Weights of a small mixture-of-experts language model, trained from scratch on English Wikipedia.
Size: vocabulary 4096, 41.5M parameters.
Experts: 256 experts in each of 10 layers, 32 SwiGLU neurons an expert, 8 picks a token, a softmax router.
Training: a variant of SOAP for the experts, 556M tokens, 5284 steps.
Below are experts of layer 7 (counted from 0) of a mixture-of-experts language model. Rows are named gate (a neuron's input weights, with its number), up (a neuron's input weights, with its number), down (a neuron's output weights, with its number) and show model dimensions 0-159. Each number is 500 + 50 x the weight over its row's rms, rounded and kept within 0 to 999. Numbers have three digits each.
Before each expert's rows: a language model's description of what the expert responds to; "gets" lists some tokens that make up at least twice as much of what it gets as of all text. This comes from a sample of Wikipedia text that the model never trained on. Tokens count by the router's weight.

# expert 55
Description: Short word starts. Short opening pieces like al in et al. or already, g, $, Mc, le, often in citations and formulas.
gets: " al", " g", " Al", " et", " $", " le"
gate0:558462476508518521562485548467528392459477596459555529499490507444494534442496547514415496452539466447501429474485453549506548515450409542517494433521475496439444485581544487476461546465516447423455454463528420560544411583467489447523509439462495596580461518550538594523460586499460537458528603548536419576530488524499392591512475489509486530518624470594577520460546470529476521510499426390480522488518435460454479523434515521555456495413509484493450464555563530492443546456667511
up0:485505527434515422538531509559474449486472535482463463453556536514525546550454494493471457532432450468467518499419439477592532447539492472531494555544478497450661488469486557401425491521572513622534514508485484558520469536509529587458470396532551392419547486544463552415470462423395598521519513499509507512491475504479482446521458522593532450534388530511481457473538604466560555536655555454472460428542468588471442544457416560515507477489435447528487534459515477591500459485477479
down0:549473489527560448522554539471477462501581540395504522457482580506440452525481559541511477597434479611442485536500457537475518480553525569404461474569429577475560527450497496473525491483519461584421529413535419482498467544465491488529493482527579468431507455501608566489538546563455573512404496382487520457505525455615533491377525522436478557565603471483393473551492530538497460539512563466380498465558435497527492550556469459493494540495474554476478456565533472482420475571401515

# expert 14
Description: Institution name words. Words inside names of official bodies and institutions, such as National, Social, University, Supreme Court, Conservation in "Union for Conservation of Nature".
gets: " National", " the", " of", "ical", " State", " University"
gate2:537475468509509527590520460451455394502562508453460441496521466547536496533461531510599483498510533449417502449476489448548534511505474488512511528477584568562402492506590437507471497426603566537515467573463481420419445514529466507477501488515529540626580504363457374558422530530504502443496472503506522452574507543505419589540570517557490417439557524451484405476520502460513487570473482545530476469474547378488465526519467513510639500484459528486612447505430474546515480396514474
up2:446468500523425528472409590521609532402470433437521487519459528411516589435535526578517568552453485512471538474525574511440527462414544454499488466561436509504581519576513528521455495559462526444477487493510437483534506451478497492343509507401451483375491544594555484504528516592489511549460463547513489522480467412517569497489384503450488488497508582530508523445608395472521436528424492499515458491478577513561417490454544557506466592531513487575452584508513500509428481555507569
down2:455569483472528546465478494586519524551439544504525464492522533377555437523557508623580591532450431529425533463461459567508474564533480569530496368456514542533553504479488559451513457489506553478474477490465532498595558438508560550444461544494510590431468435480503521468460471513447535626451511508491536550487586471432436501517508521479535520489478441501510454387522479523522475423398496407561502537575538410502443442434554488454482498534604523578444487421473428611511461567496483

# expert 52
Description: Passive and copular auxiliaries. Forms of be and have in passive or perfect constructions after which or it, such as was removed, has been, being; also German -che.
gets: " was", " is", " were", " are", " be", " been"
gate0:390464455557580592464449454422458416513523503499547487457480497508469525479432441507528523562527417541513515511497552535486471524508520514448477547549533532486584465528555372439551503522404451540514547513540560508484505535529484454501484456536522438523508552582529481426627530446556551542429451466482496551432548433424582535541456479402493494525454455476486548486561466513435440424466484467488471597484594468561402605453495396581490515623527505488493559549562529448517443511491411
up0:414459416559470499515537514469503412510470499437542573447484432476519491529509518546424496505547497534569551526539517556439435496506513467388522619526548548453493520477502409482503490559485503554545546548438655506494551436523476495480491485455572409558490557579494461411537542496580528509464466400453493511427596382493516452467395529567457514545448422487480502431566560578472519395449571467480430523524558506516476477600493494548497519516554536439516462529419534454575535484506443
down0:527455436506453428541522468542468459583524550533423441418472499522524562521515597535511498505529567419518465490497552542610431437499486480519509413540364482526545486618532508514514558448522460484456503542471571483495559574562447399463454519529495489449427503481449435479512461455577498575575468428507455504490499453527586463537437539472477510546604611555395473431421527538590499479434489458443519424495467435521483525539526513503495459493525541453558487503543472494602631497430550

# expert 46
Description: Verbs after subjects. Main verb or auxiliary right after a subject, mostly was, is, has, had, would, and verb endings like comes, dies, required.
gets: " was", " is", " has", "ed", " had", " were"
gate1:506513436464586648491488506562444464468613451398448522514493458380462455434494466504487460492599451544491476473602529535499473522495508525498492554505469503530477449491409471537448470485509468442621495440465513541509472489501557514460433500506518416434531557557557518422457467467552559542524455506474485612507571482486549460480576498497581420482467458587531569445470448510425502480468485558440542500524379395446537566523555558498541436573521549493477485597616513510452473446492489
up1:416473507518556527455490490591497485516548489489463526468465513487509459533502485404556473537458496503568451459604544520428511460553484582541499480404523505568531507502495539519505474483595452480511447504511528365518492519542410530371518514428520495409593404431564528534531515539358510501543450558557503472428572470504558542435491505461538456458451450482526422454445505496586470527549553588511502513529506496418427575572500502478500444587611462489563523446552585536403544434520530
down1:529527473498441515417568451501419503465503564510552440486429529424480506459609541543511454511462548483509399463597562445521489485546513612508488442460551454512412471385465632535522505408479545522506506525468471502534453482560576593572547466502569536516400509498430470512454382485586439651478565480533467566504484515506574494474455506595485434459492543466532457523471452428540552513500516519441535456535537497530476550479482484439564512467572465473475488562488596459521496403473464

# expert 4
Description: Prepositions after verbs. Prepositions and verb endings right after a verb, introducing its object, as in allied with, represent, teaches him to, killed on.
gets: " of", " for", " with", " to", "ing", " on"
gate1:467523530567519516569474492569512545432530437481450524499466553482489539506554484497554420529464464437360479471489431496541525542588536522480406543503490581406466542470498509466463523428517442480564446527479435537513597431522472345533559513597448435533586443543539387590495482535427575471475473514486486515609609484495586474468479484515523481533483520464459477521410520490490485436524442538514478481389485477514484562520535469470576473421562468455509466573569532453573508579479426
up1:530535464574519415496513523503514394589415568496495452517531540522576499570447515437346520542410573591523600399527528471478466476570472536555539446480419461472509504491500507456461582535498516453442524475508456509516440582509495521543558476500537620436505596481519429459480531435550502513536525491461488519508409457581443537539546460543486495439539502513573437539594445469469548484532407512499575588489495470471499467521539503505472508580505582496425464422469500587493506375528557
down1:570512515504432448431500457467548588464561525506504526405527472579606451513484464506489542469473459518496444518526457509536523484527589503472514529478476520482525490607475541542499520508492520427574455463488511462523429509525491483506503609476491533403456511455517608477550441474461434551445513497571475492499621441378412445546396452546481479560476467518568497397577515427543447491482554470503481437438386578460611473459527544479517474539528415435505509549594551538618538565513545

# expert 41
Description: Prepositions after verbs. Prepositions such as in, at, by, during, between, mostly after verbs or nouns, and In at the start of a sentence.
gets: " in", " to", " at", " by", " for", " on"
gate1:517478459503483489443532536434546498473529456530456563500455517493468527521425425541522567445487513500512425507455573535537573544468531507481513536472605523548522387479552539536568551463514537405455535541535517554531537592571492556472452540495403548514436448494499519449612534540557476540448556523512481505499444528533486472494594483460506363546452572521428357572587498404497418471417535481456516407477461563484490560527556472588436534380475415515552523554555486544452484482478454
up1:553561502558571584450570606489516465471515463404576583505447491476446508468497546543541512464493506484469408443512494544515473557415577541515490479455578551559449454520538567508502573447486472422439432578481506544542510548559438433441510510530434520510460367499505500538567548506519470533537510413544490562440494494563505465415613492430531374510480552481452429460552415480517430549411489482461488567459544562527508514492576544560522503487517490548468487451584439597530514390512516
down1:620499538517497402488463576482600492454499490474512490472531602485476452530457478436537443457496544471552483466470430431419548476423459585495553573501476497540509486409510430497463506488479519515547537582435531412605486506541504567457426502500530516517523485477600476544493528454504507437481474470556447568591597485490669537502499496518521483469474459513511473513509521592485439416451550498678404560474487516506519466487446445404502430434511490597518452414517514489493547515492504

# expert 58
Description: Plural noun endings. Plural suffixes ending a count noun before a comma or period, such as machineguns, tracks, locations, rebounds, members, votes.
gets: "s", "ers", "es", "ations", "ies", "ions"
gate4:519478601497475578450483570510527489564482513500572574465506466575501502485435546547533455456585414413543397554595508553486591519479427481525468536439541489488454422504462462500401523509566548492510446554456419553432540472492511546516412593488530443529486559525460452496510434579392530510432475483409544460415513558466520477477530546550571561460509582453585550538486450517476407445473497503537464461394470532536559492522610571486484456487554469407530499458448503448555540554463463
up4:443513354517454406506615498472585493455503538514467428472482589474518513498473379551452574485412492456557528476560568487496486530444552494425565481607502456487568570431528497514539557451454484520466567492472539520517441538531533570501640473533409484447493453503569517524530521414488480486466527449564476451528494473519453489530480530514473435569453487484509436484549575469512477505526503513516479585641478458488494403493418471538450594465422503559528484576507430603509536460547555
down4:489503447485529566486533509559519508441567445497443417554425445563412470525497537442481469619415421561504533506483530450488527533480564449576485559421417509539542501511480539455498491508515556468497507396431493565600564572409523486574543465444491501593576549581561479604518501516469440544569379504552421502489484428450514559474510480494480504485537501440477473406406438580509529510473441501449466492520467508529440577423530475559454420545503474527534483507571449587594550490473511

# expert 16
Description: Sentence-initial words. First word or word piece of a sentence or quotation, such as The, In, However, According, No, often after a period or opening quote.
gets: " The", " In", "The", "A", "In", " He"
gate2:513511446477509534499526563418523508528476497489498508417557551489391500499458498513501501477513454505532480485445421517487578430558517510439456494552461538532475525485513559471452549529468570484512479540453579524509505492467466499563459418362477517483423583453561515444504397574467516500543469391512489538494585455411453452506548620557547514468534489500542556414595576555474469520435528500616427526490447504484540553575433468495552494548496621600633467397476508464493553474587496
up2:513382524509542458490502444500549444505587547549474437595444576545598501551545561447457501506553616512518556471548513543453462515507477465519483480491472419475542526499487452495564551454483490428568603401614426428565428451524546472425499623493560449469485503524548438483517534547565429567536525486464560483513486561550546492583432422483430458522515514477482432552432485491403535443531520527425546510522468533555448529451549546473418449468438481455364513531510522472532447488468519
down2:510595495521483468451450572436477672561514490491510485544526520500484481580488483554413469565536466511400462541656504553435480483594577484454528411488473450510457447468499543588552455359406486524479486548507559478526525569481490596455539524495446471541495510488449542526481489516424510560485514549547485546533506532509549628461531459465503496470426451499523402591553431470573495435453509506415513478496492545574493505441442530442520487363458487425506526462509479510498510460473510

# expert 32
Description: Adverbs and conjunctions. The connectives and, but, also, not, then and than, and the -ly ending of adverbs like increasingly, significantly, mainly.
gets: " and", "ly", " also", " not", " to", " or"
gate4:626480599469515449454489545531485523551562609565420472479496564511478571580420501413471499494508490533496420505505436416451496498558508594526517474438576562457545460434524468541449455456442561523536522541489525513497513498578494570456508489532493489438631499517504561425506562481387489482409364537518627476392464457518581491514513489420522486545408429558495437498495554469449487478547410535565503564539503536471453557537475448465439507454476521511534470437544538530475512464478474
up4:416463435504599438605497449504578488557363526495478544401513472510515478414537468500538440457516423489480484456482525477554479458528434477508463495580501501597410476547465557406557533530552542498454581496482488477536505410542461494544542486514543482520454483451416475510504438537690457585462520542506443580559536571511461499521459537502442480513460511508557563497495444545554512467495494403560498451515539406491476514415472492546581404479517541467456452553549511520505527613496575
down4:492597466508543578489578472597468551475514505468543536426492518414511495419562517490513482475498393641496488485424453562523476465497475422478500570436428564503514400455466466525470525498505427471425523540492454424406516492426475508464418544538467428471474535394503489569537505472523505572648568540465446467571495495436567512478582543541590558564489495539522496511517582522486550467539520481506500388418506480490536487523478463503442557479458473465420501586504626500524538517538433